config.toml
n_layer = 14
d_model = 512
n_experts = 128
experts_per_token = 4
d_expert = 32
d_shared_expert = 384
activation = "drelu"
moe_layers = [1, 2, 3, 4, 5, 6, 7, 8, 9, 10, 11, 12, 13]
router_score = "sigmoid"
normalize_top_k = true
routed_scale = 2.0
balance_loss = 0.00598
balance_bias = false
router_bias = true
init_std_router = 0.0277
lr_router = 0.000377
n_head = 8
n_kv_head = 1
head_dim = 64
vocab_size = 28680
norm = "rmsnorm"
norm_place = "pre"
norm_eps = 1e-05
positions = "rope"
rope_base = 500000.0
rope_fraction = 1.0
qk_norm = true
attn_scale = 0.125
tie_embeddings = false
parallel_block = false
init = "uniform"
init_std_qkv = 0.0254
init_std_o = 0.0
init_std_up = 0.0254
init_std_down = 0.0
optimizer = "muon"
lr = 0.0113
beta1 = 0.95
weight_decay = 0.018
lr_head = 0.00566
warmup_steps = 50
schedule = "wsd"
decay_fraction = 0.935
decay_shape = "linear"
final_lr_fraction = 0.0
batch_tokens = 131072
seq_len = 1024
doc_mask = true
train_tokens = 1130000000
steps = 8622
dataset = "wikipedia_en"
Below are experts of layer 4 (counted from 0) of a mixture-of-experts language model. Rows are named router (the router's row for the expert), gate (a neuron's input weights, with its number), up (a neuron's input weights, with its number) and show model dimensions 480-511. Each number is 128 + 24 x the weight over its row's rms, rounded and kept within 0 to 255. Numbers have three digits each.
After each expert's rows: a language model's description of what the expert responds to; "mostly gets" lists some tokens that are sent to it at least half of the time. This comes from a sample of Wikipedia text that the model never trained on.

# expert 0
router:095107143138093148140153087125149134166130153156153079147159116122107169103129092192116154141140
gate0:157154156115149159119141121153105108094143129154139126116101128135108128105131138105149130181112
up0:143125116086171085110113118124147151082120179104149109131187116103127128149133084119099145120139
gate1:069122154153112143140123084111142130101140144140139103128121145183117143109135063144083123111127
up1:111102138096146098101122107125123155117099115110145107098139100153123135138095091132097111182117
gate2:150152113135187130129152108104141130136116146156151123170119143083081163156096132159109157142060
up2:147097128061113118128115161157103139124144133122163138120156109143110101120133130145107130105123
gate3:122067129140136153153083155117135170115111102119116126147101115128088129103123149132128104151148
up3:129130144143129145150108078093141147138164168114150150182163102146116109146104111113141161170095
gate4:135177130112133167158130141117134159160127159181150104120110127109099121137133075159116134122123
up4:134079128131097127113119102163141081103121146114125105116111116132087104144137147082107149139110
gate5:127144162119123098084104130114123150144150102132139094150129134140099138128114113153118146133131
up5:115070147118152170145156116139133159163099142111149116148163157103161138103134136144130113136119
gate6:084151127144080156139122153136112142138146131108142137136100123149146114114150122107132126069154
up6:094174196093152112125103113123113148134098133121135114137159097188122137151100106137152143159133
gate7:152134122131086169114131127144133164134127151122138083122116145111121179122120137147164120137133
up7:142118172136137122146125120124142162148128134154116106139093131123091126087127118125105104123128
gate8:089161179176084079119062126133113151135130167117116103135165092154140103160098143142113152104150
up8:077068102158110152176113146111122111149102138129143155131101145129102133110138141126130148105151
gate9:120113234156112125101160126102148127132163128162124139159140146077146165161126153129070121120133
up9:100091128132149157144095141141127127100127049070122090136173085081083124125138061126111126127117
gate10:137135190127131115119076146141105128111133121115133167127133139094143105117146099121148107111082
up10:091140158182149126158122081147133156108121122134144088099145081111107133138133194138131135109183
gate11:092100109118151169149152119133177133138137129123143091136152161123104122102130138112142120159139
up11:125168115090127134106085150140136126130116142129124116094168103132127139152141103154083132107141
gate12:085136138154141116170096074117132105110161139112119159115142137116131126103126143114145135143143
up12:136150111104149090124108148129150140155124144118121092115107116116130141111172125128101114115153
Content words mid-sentence in gene, protein and census text, such as encoded in "in humans is encoded", living, cell, Paris.
mostly gets: "state ", "living ", "Paris", "Phylum", "Animalia", "thal"

# expert 15
router:087116148118112155159106093133112140128115136102142094067167097150133101107082190155129132095140
gate5:111110144089160106116137119110118146111111159114130166109108156099154137153129141118107147117171
up5:113134146108086102104057110106130111138142122139160127110120114140142129131101116162091154130147
gate6:123122161105090128174153168116144169110168146115131115120137129142116124104086161143159119074153
up6:108128154128131125135119118142170151156158137111151160081118131149132131129126133128143119096119
gate7:189141136115155152159139095144140138125139129122146151096074146096093097144117149125138114127106
up7:100126170100150136105106117107155126146130094128106122123138126146128134116098100112115141107150
gate8:099133152130104104095136144125114113139140129151138105154144127184175156077105131136105149124114
up8:140144111097138125110127124139117143148104134127131126093153095127101147098166130136126136128127
gate9:071112155148143148158117120099135145094142120126145113092157159126117145122161139112112112118151
up9:134148209107141094147157134128155141131154155112135154106139118081164148151135139139102119141131
gate10:116093132125129113121117139124156139124116121145139133150136122105107120119141163091113136054111
up10:162151182129129110136138089137159149175166087123130141151113142109152121098071116140142125141153
gate11:090114174091112143109106106144145097126132163189153124090074101160086114105145130140116142138094
up11:072161136131138098137135123101153096122124085105141129127117128116178173105129142173107093200080
gate12:113103128148108157130131125093120152117135159121144152123102101184102161129114120128141131136159
up12:119119186041121162103121107101113126154134142154124103139140123124111170098095140131132112104093
gate13:109107104096145112138125112134117124147151173157093130162165110156164130117110156096123113139139
up13:125113128141154134144190128116093150147110113122098153099097102164125102138126112099119133125124
gate14:061138146141097138137115128122130125157166118148140138099155138135131138094138118101090136129129
up14:156138112141082171111088122112112139102122161117147120111135129110151143140172119151127106141140
gate15:135134190126086132114144164113130153129166099136092084084145122162161121141088119123106137114188
up15:117103132117165137128137155113117152152130109119140140115110074118148134084105127136085151139128
gate16:093149139102129157135162132113092143132146109126114109174129144102088129077126132144168116118115
up16:151106112117132124115120165141149132104151130133132071152128134112118131133133120140104129124141
gate17:102075154101147130159123143130114152137153145133092125073145154179160098116098157121101121081127
up17:142125094132167133142107078119134084101105145168100120044183092123132132118093114149164110102137
Word-internal pieces of rare names and scientific terms, such as am in Ozothamnus, att in bodhisattva, and digit chunks in coordinates.
mostly gets: "41", "idae", "258", "40", "ington", "Zealand"

# expert 36
router:084134157179098114130117124156097123115117133124097135116162099144137181096158104139142103082091
gate5:118127130129120134118124180123146141066092114088131115110108087099104127127094126125109099115159
up5:112074084104090140127142164138117140096083108103133128160125088138159168120107136155092111134091
gate6:122090096128137135149138154130080131109158113129119178137119129128097171113113073149150143115131
up6:110136102138155106117109125123094123114156111137134090156146159148096152128133093118126117161142
gate7:121107139141112110169094139122113099119099173150126145121136147136132111144147084149139116134153
up7:121138098173092138136106094145132147163113109165110125162140108099145129122172074115106109119132
gate8:092137135120115126128099123129096102132117152140159102106104056121141141141103154137168103100132
up8:094090098154090105147140118101134127121113084156132145140110132180132130154127095128122148119145
gate9:073125158160104165147087114111123144135152183117118157180205122160132154114131164125104123139148
up9:127124161181139112104158116141131133137165132147120102145086127153150123114119163123147162101118
gate10:106135168149160140154160117122128130121128139110104111131104153097240122129115103104092125111125
up10:113133080187090141133121167124137126116159118143154124128159130137094112117076157135095141113124
gate11:125152184149157159168128124138102115134093077124141122155159102125123133104117122159133119118164
up11:133107090149124155147107087126089103106128127115127122119139118128140136127107123122140137116149
gate12:099076145141117140142119139166097121110116086126113111156155155082147106051179115145113127148094
up12:145127133193174104133113123133104160146136158170116173100155107089127116137087114133133132126131
gate13:110125148131132090128115103152171125162114112110103095124187132126146120125178131109144128148098
up13:168108105111108110141114141133090099131123130128136136147167124136106150147129139125182159147144
gate14:150134123144137156125114163137118163116110130100162150093156092131165132083099075104134129084152
up14:114112124172112102102111121173132107129142147128120131160125115124185127171121139116168131123139
gate15:145127167173125079104125106124134154119147094114131101200096125099136147108131141135151139122122
up15:145107178133115141138105137093149118147141161163105129110147118173097140104142080132129131111104
gate16:143164152137115127117144135162106118143145138109136162145095127130164127134159133127094137135126
up16:082118148137129166122158122128134119123145133165154138128125112146095140095147118134101144119086
gate17:095135166150117112101120102115112159162125107072115135130121110142181127167135163109113132154140
up17:207113131140155147157096176117153129148140122133124129113172130132128144166144136129122152131081
Plural nouns and endings for groups of people or things, such as peasants, Protestants, women, students, plus % signs.
mostly gets: "ers ", "% ", "people ", "ans ", "es ", "als "

# expert 29
router:118094085122157148152167077153152120148121124114143139126101144157135137145140135096112107094166
gate0:132147124132128177147150148124152163118114095148122214160094097144136159072124118125097129133131
up0:107110065145106117112109154138129126101132148112136141154108141155105106119091150131096156145129
gate1:133159119090148140129117122146173153161112129117143136107077143112124124111150104142136090159118
up1:095169131141130091117149145185140088147122104115133165148135138129128152103124094113116166112129
gate2:116132087102098133111085132138134159133156158135110101162173162108167099104140133137147126168158
up2:080138146092124180137089095112127109125140099080130118111138083113138123085112092129097131158094
gate3:127100176143153172125093164145133130121138133163125138142099132086127102118143175112143149100189
up3:127158087163143093115133062120134109114132118114126098123136149156102133141116165135091127142125
gate4:154120151085135144117117105158195165137148123080134112165147116134112141159092076162160093083135
up4:133203127156104124061108127109124143130123149118133109127135079146086129137114100146136141152158
gate5:139158128127134140125093107173139153178139146148137122103118079144086130161155130136099123154170
up5:129110121099112110153155098160095118104167111057112098159125138127171112141155164135168117129138
gate6:122103094083150096089148142090149139136122100131134119080131107121108106099161137144126131130108
up6:140119162160164119053158131138160149113114147097138106134124169180114110145111110136145129174157
gate7:153135152153132154119130098196148130127120091160151097172127135127184135125159196141151143128119
up7:118139072089116122176168114109133094133097126104126148119150143165142149120125103104161105096131
gate8:089105144077147128116108085093112086133152099123130109107110150122143139147127148137128098148107
up8:122124073121105098163138119142106113120125146090145141118120126125125108111134104119118127152099
gate9:130091117099089170148097127132151154140120155128142144112127169147112093143107080091156133165130
up9:160119160084133116167172115152169132127098104134136145100145145093172112125117162119108107125143
gate10:102144088110114141100132122138109116146095153141132121104094167106114117111122094121099132157141
up10:149120136139128108183152150132150132116133149085109132147134125095190126135151147138161120163122
gate11:132105117124159125165130127145095109136150161083121117191105087153107137091133188133141094142083
up11:150119134141109110157128084140143119101102120125102110080168132122129091105134100142141098107100
gate12:106112077118131168121072109106115145104123153117132101164127111104139121139109100124154159129135
up12:117129127125185162138153157101104130138134129135136147145108119119132106151160122143160143129119
Modifiers and heads inside names or noun phrases after the or a, such as All (India), side, last, Old, exterior.
mostly gets: "All ", "side ", "last ", "Old ", "floor ", "full "

# expert 42
router:120152154118137105135116140143133131095125149117108103171128138113138191092107120174119114112100
gate4:085129083107163141112129112163085143103107128116111075159132124120139163146165093132132159131144
up4:174115113054137165146096111149130126119143130112130116125180122144116125165138164147136145151131
gate5:085116097090088119109157074150161143092093127097135091158150126180167124086107089133123111116161
up5:102119113131153117142157109141142127160105118110144080094101091101125119127105125097120148135103
gate6:123172118155164144146138102126101122105141097127124067114091121187141148095096118150134125096121
up6:142129086092121138114139131094114150128125113182094171176182126070154164117157107119159139106167
gate7:121152110103150115128165138145122147124151185111116104179075157120156118099128141147131109147113
up7:171175132149130093161119115096151117127116102114121124162132150139127123114116146122173106111135
gate8:118146129118042115138157066159169126116090122128124122143153136174119142144118104137106120123125
up8:130128108123110098129122130125131134118152138119142103146103134118128118094129134136089125163121
gate9:148189091151095130110101110113139120164110126147129163140136121133135129101107116161143146129131
up9:137162175056115137148123138125156126162153136142132143110138125149088154114112109133131142117137
gate10:147164117150111151100168130128129120131149121109133111104119196158106134153132119148143154083125
up10:155103107140116129135116098110105152123142153128145193151137128079109109101096122138110109133142
gate11:112162128174125140109108151164146097121143140133130133199176170113141127119098138139143123128128
up11:132131048159147085099150116165144096114119118132134137177164103102144135120119127141118119143101
gate12:165152113112171142084162138164122144103080118126134113166136147110083136126102098113109129139122
up12:114119137150138126127039107162117119149124131123146133160202125105154159133123173134076144102147
gate13:161116142127150160126125126120163141123141098150156149083117088141191122124117127114124130132095
up13:120162127126148171161118133124110119124159135098118095093132107132165131098159128149141136132173
gate14:142143078073156101118147102140132131121091123143129138143128130165125142124150095146103111094127
up14:088105115088180145087141148156122138132138117163137089107082136119123133148133112113097120128118
gate15:130103122128131144140104113128132133096129110120147122166119139103086116109159132112124141105126
up15:130144139102119133072086143157129129112113130111153134145139112128151125116096125128106116123117
gate16:113111121083175168150123119140115111108175127117123110110168184113099128190141105155156116119141
up16:155141087122146179122084120099144082110141136132131103108162112140120147180101142122129134142117
Conjunctions and connectors joining items, especially "and", "with" after "along", commas, "or", "including", "alongside".
mostly gets: "and ", "with ", "With ", "& ", "human ", "alongside "

# expert 60
router:138135093082157100106120132144112135121164114133117144127142118105183161133133137095124131130161
gate5:115115164079180177132096131116155103152129121157136125049157191144133123109125120094087144171116
up5:155123076142100153164081065130116124139110122132123114097116101129111134146101128120112135188131
gate6:099175156072120118096092141098167109138120143097117110153160093094117119107146137102087134117125
up6:126122136125214139081136141143207153142100140113134125087169180147112146121122170116081155131129
gate7:117117055123117095087099102125112118096167167109132130124101129117145113121123139126177175119091
up7:097120085098109138113102132166120106146134143121127110144090134162089128130158170133102102159096
gate8:099134087113078126126105111144099140113131143139148171125141108095190141102117139149121130126132
up8:127148074127150096132095119133119139087123145160128156110139107091145141121122151127136159126142
gate9:126096126137118116118145149117141141115145161123139099088074147130161151103124102121171155128134
up9:089115101154119123121141138120101108122131143123137076116152144118174132111092100120136161129139
gate10:104153135108130068172123105144159108131126157139124137119118115125198116102111215134094138148141
up10:142148106115151129131090138108121151106111120133128123132127131164124148122074127128131122107142
gate11:147118124107119133125132116131086109083127146096154135098109085133128118131131163133102143146095
up11:100119112128135114126157137081104100139147138124142116128166109093180120127099125131126101142097
gate12:121141121125105121151095122100122121117170123134146145115090116107114129125098165126126098142167
up12:123168160103062123126087125118126109146121152115128170102143205075176114112135143140133078101112
gate13:106070069122102093101146124141153133153145121122138130093121112100100116160096112110118139140104
up13:100120091103124154101070138136107163107145119146113115148139118143103135155118124147137087081136
gate14:136164077124138115128126139106116100133099139116151148128103162123154125104127051126103150164103
up14:140090118145148159132167112128111133138114147123127114129124122115150138136140102121105165118137
gate15:102114054158132150097168141127149152144130148145127128131119105147142122114128137139144140144125
up15:144073125126102135137156119167083139092104162139097133135136154109147127105093121117137140156137
gate16:105132141139104117147114113145142143122117128189157133156084147135112146144121166134101138145114
up16:137130110113164139124189075143123156152111118163116143142091112113081133106144123125173124126098
gate17:083153031081122126163116126116085157107155103136131113072088166106122152131141093125121142114109
up17:116126152089144113068109112107103130150165125070137124104126131165127131094135083147140119169145
"Best" in award category names like Best Picture or Best Actress, plus pipes before numeric table cells and taxonomy list dashes.
mostly gets: "Best ", "importance ", "keep ", "safety ", "Outstanding ", "significant "

# expert 8
router:102159112155117160151121138151131121115098168132139115123102163169150097165078154150121142111132
gate5:111075130154113114137101107139130088143106141131151113133158112093138120141155083121120111132131
up5:125154121110152154113160188126128113149094157108122138097192092160058151166144118139136145182116
gate6:142151124092108115123111131140166107110106147119148092131139130152139147100093121124133111164109
up6:125154150129051129130080114137107131121120104110121100111169095147049138095140093134126127112112
gate7:110104143163139119100138179099140128145178126105145099159155118109117157079108168127110107139127
up7:134118147119138121147147110122117075104065118125138136114117108178126148139146126122123107183129
gate8:111111101161166151141103161105124100155105134128125145160154099116140119131088096098145139125126
up8:138150155132093121183143085139129123143127124106124140168123158155091118144141100122147119167135
gate9:118168221135166098137139154110171131127123155131147121133136132133135142114110157136141132130130
up9:128126122094127103134169158116153118135130120151131129141119125135091148162124147153134123104137
gate10:129077138172084105131135110131129115108106148099123149081112144184131101151122090147099145135144
up10:091100115142142149097140100112143138124160105097128124116100114136130108116110162152115103148085
gate11:164114122120170079122125141115116112120102138123126094141104105122169136158142150112105107141115
up11:122148121135069131099109127108090103129138170123160120087136115135100138135162122100153093099104
gate12:117118219093168132156124123140111122108146177068110100075116067140138108092140107157116132143102
up12:092122207100126152125127117108138152145156112110145133179120128105145127144134172129084135093182
gate13:121160100106129122133107128154119123159117148123125103152121074077118139171079138119120120130173
up13:123151133140128098130165099126110125129141129141134137120116166151177095122081105161171159135140
gate14:125127140130114123106122151137104117160101125097135116102115114130140128117154142125160127097154
up14:090149151107092176154155117102102123141139165090141077070113155142136126123138088126080122095137
gate15:152159070146128130171108115118145122114129135164104167142123111153089129123107143124146138073110
up15:119092142091163115167131142117111132126075085143140121099161176106137115108085162136107092151120
gate16:146135161149122160160122116137131106146094146147126176097180138132093131126139117119171133123125
up16:111135115154152107089095145096152140114184128087117138124125158119064158160086114141102124135110
gate17:096108191146110084148138125153130150132119128136146146131108127156134111129128121151160135129123
up17:152136159151154171166168148133160085104091130132138142088110102167102134139098145139156129100128
Word pieces finishing exotic names or terms, mostly Indian, Hebrew or Latin, plus degree signs, e.g. Aqu-in-as, Vin-ay-aka, Net-any-a.
mostly gets: "ac", "°", "ag", "me", "ir", "ai"

# expert 6
router:076116089158141149138106102142104139136142137143173120152149116121169152149108154146135073093148
gate0:113114170122123192132102090125114133145123099092123092092110102119122120075143110140117138129108
up0:113105127162120132142124114126127125142119123122145112141133129095125117094119153097164143113083
gate1:125105073130124139086096131136157130123168141133131127164124155140128167112114140135119098141106
up1:129104114181125117142090129142138110140119119106125156127133108129083151151129120143175100093131
gate2:110092126137181150166111125133163086136146117118128172121167139186112129129121146101092130173126
up2:121146130165119146113161103096127166102103151109145141083119130117150133106118113141154122095122
gate3:062145145190134130136156137133100136124120133132131106113154119169101129118080135159150126109107
up3:168112140121096141140139107126147086115142124099145135113153119161110129118124079135137094108147
gate4:097138149141132160140117133135120119142139134118103114143166141158094102163092120144115134146109
up4:106167189135120101115107132124157134145135137127161155083153107134135117146144139121123166116141
gate5:106142121119159106138131154146183114105141153124147098113115121153092138160095155117149114114133
up5:100123108097113089160163110158156140121159103134110119086143143100091142093138145126098104124146
gate6:094159108128125157093131148129110128104112139142166116136130103142089118141135092122102137144117
up6:131177123091148081158108127147181131148172133149116112085165164166160124150125110137110125127124
gate7:127094137144168136102128121107128126113100145088117132153159125160129124064155144130145100139130
up7:116108144109150127146124192093125136132144129164144090124161149121122124136134130112099134141107
gate8:099148127072143179104096096116135120117141126130152133113113127131121133083114127126132102115125
up8:141110164192127134103136163128115128134131129159112172131149062139083130122112091157120144135114
gate9:090134095147109137142118095140112134121119141147143160117145138082100146107105134116138141123155
up9:155129039177129109150126127155126124143105155095103127131099110082115117090120108125140060143116
gate10:173118128175085151143110152113120106122117132149147141106122108104104127128131043101118112141151
up10:126156178127122091163091129150120139122153133132138141152150150126122111107149122121147122112145
gate11:123131073108077127117111109137118130155171097122130128099114146152130135101113123126115094148134
up11:097160146115145112125112116129143149116140121141120134084085139164103143128116091147100110118185
gate12:127103095106103120121104096124073125132087130089121105183119136087114122116145129121150098123095
up12:117126085158123145168122120158122131144104103107109112146183149156134147088132177133157136134136
Word-initial prefix pieces like anti, pro, dis, plus "of" after nouns, minus signs and list dashes in infoboxes.
mostly gets: "−", "anti", "pro", "Liberal ", "dis", "Anti"

# expert 10
router:145106101159125090122110113155095162088115136110140122090138127133168105120073133161157154145130
gate5:163141070133175124134136124123120122105159118143137142124086114106069136104118096134129112109147
up5:164139161124128092109113139156108117092145151143126106105131153171150140127135129139139176122186
gate6:126095122108138160149147109142158111129130094139133095179104135164123134106115157167105153098133
up6:139152144079124147102154104131123168148156128118132139151144085146068123148105100145159155163154
gate7:174091115103124103094118114144122143108098147164126103141150126167118127169140117106115149131141
up7:181141094167117128092135130140121168120157128128146164117122113102138148130181109120136143111127
gate8:180096070106110157120137125131155162128126122139150154157157103090159106164132103121125110144154
up8:099133131143120180053122134125070161133125122106116129171138105139132139116109130124079154117111
gate9:116133062123160084181119105145119141145160132153133135153177083113147142105119127137096118118158
up9:127058103136147118087121134146131114127094110124113101143121150115095161150162094117147109137131
gate10:196144077154116084137141105099103089121137126091110140146114102103112127131127118130093169106083
up10:148129106139123137114105139115134146143166140128110118149111163146090147120132162119109100097120
gate11:060166156104127114075159123129146160143167152117111150083122118108129134113115146132149121153106
up11:146145111123118169169135135151145138124117176143147163100155120126139140115119092145111138145152
gate12:111091159112106129181118147132088156150139103112164110113126104152112143110118073145132132139161
up12:096157115142137140092137104109123113156106192121111095136094135162098118148130174085131081092102
gate13:126095128182094125144155092117128139115154118087119113131146149131104130105131130115171105107195
up13:122158123124078117162091140122138136130113150122129095111109152151125105164149099138120115091124
gate14:099119094151100125115185120146139133126164121137150162132099118112099151114118156146102138117132
up14:127156168155134135084123144114152134110101124141113133163126145105120112070109183140127103135126
gate15:100144069125107104168124128116129121159163117122121106126130130122101110116122141112159096171138
up15:105166079158150115102138150108110101149114121165116114115102093121164111146123157141077144109153
gate16:151126110115108090175111097118115123102155120132124139114075106161124086114156108131184151110117
up16:141135108077151157138157132142088098138115132096118142114093148097155141130158125124169144095122
gate17:111087115110116086135111122113115166109161137150122137159086090136075123181136153128129109098142
up17:130120207138144125151125132146131150099123121125133114091112148097102112134139127148126113119110
Word-internal fragments in surnames and foreign names, such as atch in Thatcher, est, ak, og, and particle words like out, down.
mostly gets: "ak", "og", "ack", "out", "ath", "ø"

# expert 53
router:137138147130130095088123143106162154126151173105158152130131112139122132161142136129069110102117
gate0:127133134132192141168114093136116156113113156120134158174113153123131132126124141135078122153119
up0:114087180115153124162100105137162135126117128110118089101178103149080116129101107146108162088104
gate1:109116112097137134115094129108107111140120132142115147120147085087109145165134114114145109142135
up1:136141113102135112120091138094118086111098146079110157133156096103092146087127131119130112137115
gate2:092154126137101154089130160141134140134112158175141115164075154090115107127098132163155138146118
up2:143075134103111126101115141132140136121112109145128129096146114166162131094092125125111102142129
gate3:129123131113167126101115170134121175113156125144134141153150121119143154090168122122151135110169
up3:143097137127107088140125156117178119118141143137131138103155130107072118162117144140106149129105
gate4:153192093144083135156089131126054120161131137114131120080137121127140139043172125148114116098107
up4:134126158145148104160111133155127116116107123145144135137091106072120143122124166125085098133083
gate5:090133165147093083129113127131076127118149137136135134148140110161131105137083135142117115177096
up5:146134122143134133136089158150141116135109136160114120128125142114065132127142169116183157133136
gate6:129101157100116128138116120107167130125124114094138122107115163115123195164143142123138153157124
up6:141131169153111180114133121088144153093130144120126161107089109122128110126110201149115157099142
gate7:154108127116184134101143123109162124108115154126160170128174129113132134100160106118126148096139
up7:110120170131141109154099119138145148149137108101124113126129114147160111147118084157196129118154
gate8:099116184166100146116136137111162099097105144093131130118123145124111128140098104111092152100161
up8:125116126127167182103115130100131142163118136135120162156108108097136137113153154140129111120102
gate9:101138158117140103145110148146132141125155167151172117144144144113117135128119159160126127083165
up9:111097112132159127132140092132140139129143141095135076128121110153125129146140123138140091116135
gate10:073105116130093124083138115131145128138141091126113105144145121109158135144108106118114143155118
up10:135113149132135101137129138172150091142145111124134166132153148127155123120127130117111142072129
gate11:144097096125129139137107145146097107128132128110107093156129075128115146140113030140099121191147
up11:119117126118140134098149140125118137136120153155122160110125092177110133143164149125130118148121
gate12:170126119114109136155135103121147126131120133104116084064121131137117105143125206107121130109149
up12:131103174139078100094152126130118129067155107125148090102138168131147115106119139149150103103143
The preposition on, especially before dates and places, plus quantity adjectives such as many, other, large, more, main.
mostly gets: "on ", "On ", "many ", "other ", "large ", "along "

# expert 59
router:095122107120102142106164111141099090115158171155129102142130111137103140111128141151182127142110
gate0:082155098186060146152115157117092138137133162137151165132148126176108157144146176113110138106192
up0:113141136113142102150159117106126154120145144158139106130095155103182159083128072158170162135143
gate1:144082142126134093088134145128116110111128134142129104148110146106149154133131166121152124122114
up1:113114085116143136125117140131159123158131105130118149089125127138105137120125090147167106133145
gate2:116093085111133115095097140157095147143103164180125151124107072115105129134128136134099140130146
up2:143122149148114114170135170146126151149132150135144096100108147113115103101164077140146137113166
gate3:088105105127085123129152089112137089153159117137129134119172155192125132123086106152123122152108
up3:129117153165141092103150174106106135135147182137107120165124078184156138101088138155142132089123
gate4:110130111135133087101128104088149158196127147129135127149167121177090151090129131123124164086134
up4:108160134108141127125124125118159114111143151107134050156137092122107133110108106151144124132145
gate5:088135095154122097132113125162079131157180146109157129172122114138098124116121103092115085149106
up5:120123138155184139107132131143124149113133144149121080145094091085163130058119172087103120149154
gate6:133115118104150179132159122140140132126106168130142145171069134109139116156098157097131102130102
up6:119154132096149159121118098141152089104109113151129135137092108108123114139104126153131126165133
gate7:086078098116130114097149098132087113123138097108143115131134120132142127149131158150134117131111
up7:165186197118085084139119140102137107125126179125109114125075133146147135116111141120163116123060
gate8:114137085130151144133136128094093152110128149136128120128110088118167164089087141115094111127088
up8:140142153141096141149121161115134113153146119119137103128129095140146124129109131134124170122151
gate9:099137198120116123091087102105138150131173155145112148101140104118092099113126090142147125119128
up9:167191144124133137124088144148114127134115173128120160123123152107089125096123095118108144145127
gate10:065085109158168157169144134139154110118106177139131141129143123172105166098079102140126151116127
up10:139150150186086112160157168140112089121110134112154077115142118101147137148132157143112081123147
gate11:133078125135177138145120113129120083159117126158125154155125139151101139134099166122114108155125
up11:133182110122177143154111095153119129134118152140146123150105125124095108152106089130138147151102
gate12:140157130133120119138158092122109132130137172128134113116112146149133129167124145137136141135145
up12:090135101151181148132149114084122152180185159122139134129101117138173159089157180082131104156125
Words and numbers in athletics, swimming and racing results, such as Personal best, 200 m, races, 500, Racing.
mostly gets: "similar ", "Racing ", "400 ", "common ", "Chevrolet ", "cc "

# expert 39
router:132161149145133137144167115115143130104143198102128147082124142120129128107079137125132149139090
gate5:151183141145136097143154175102131119114143123116101126116084139082102122121126076112082110153157
up5:106117100100125094120139122134117093130124160152105120092109111160105108112133101097153124125155
gate6:131134126136154120165147072154154137128112126129120099181109088171115139100132052171164090087115
up6:143097118083095077168155121105106144135118128151108156099190149139119125135121092150143121120115
gate7:140089167191149118169135169147132151114121148127149091093087087105097157143135133133135125098113
up7:122123160070139131174156069138151127123083173115129118103130160112147144110115103125135134163120
gate8:140139155133066097139077161122092122124144118141114156132157139204055131101139109125143129124093
up8:137154130148115156125096135102145132103158134096152111118139101135089125116124072123107123110143
gate9:153100149112154137108130130122140114124120099119146128133128125127153147142126135153085118115111
up9:158132159123137137105143112111167142082116118164123132134115136132095133094128103116088116101123
gate10:087091197161183119108154120120110112122154134144113103092156143091182101133126103131109119110145
up10:128146155147165112139149138143112122154145137139133133034187134170118132151140136144148136113139
gate11:125165125116135160123145143140165147143145127132122101105154118168103127120129111143141133147124
up11:121126183143141104118074148110096116072134137142135154110178106097122148133130129117141122148124
gate12:067138095082107152140152085153127125141102169121123132149133119160080134122121112116103168103138
up12:092092114100098116177182092165095120120120130124138100157138169135123132121119133151137129099152
gate13:158102140083085107144182103107138148090127176123122154118113140155106136119145074104098152113126
up13:121155149133144117146116129134126129149124131152118125148122147130139158091108168119140127162094
gate14:165144169109151127117146121116125174192122147091112123022115082144159132080133136130191142103166
up14:108112112121128149124102136109143074117087118135114135121107167126114157138134112112124130131135
gate15:127148187131157135147139121122122136170135133129136084133099120142121120109107121127159104139111
up15:125103116125125134122132123146129139112088115113100128126116155180145127095128099159100137109097
gate16:107127099164108133110102140148148120113128141146108128090135163109106092087116157123129118137130
up16:161176149126115106140176090134152116131133120092124164150110104139123141144114061129125117109164
gate17:121094129125143111138133105108156118170146110114116161152120136098082116138099085125089130137147
up17:140143177151159127129108127154102129109135126175121132109120111100122104064132123115085116171111
Nouns naming places or bodies after the or a, such as station, Party, club, city, Church, often before of.
mostly gets: "Party ", "station ", "club ", "city ", "Center ", "group "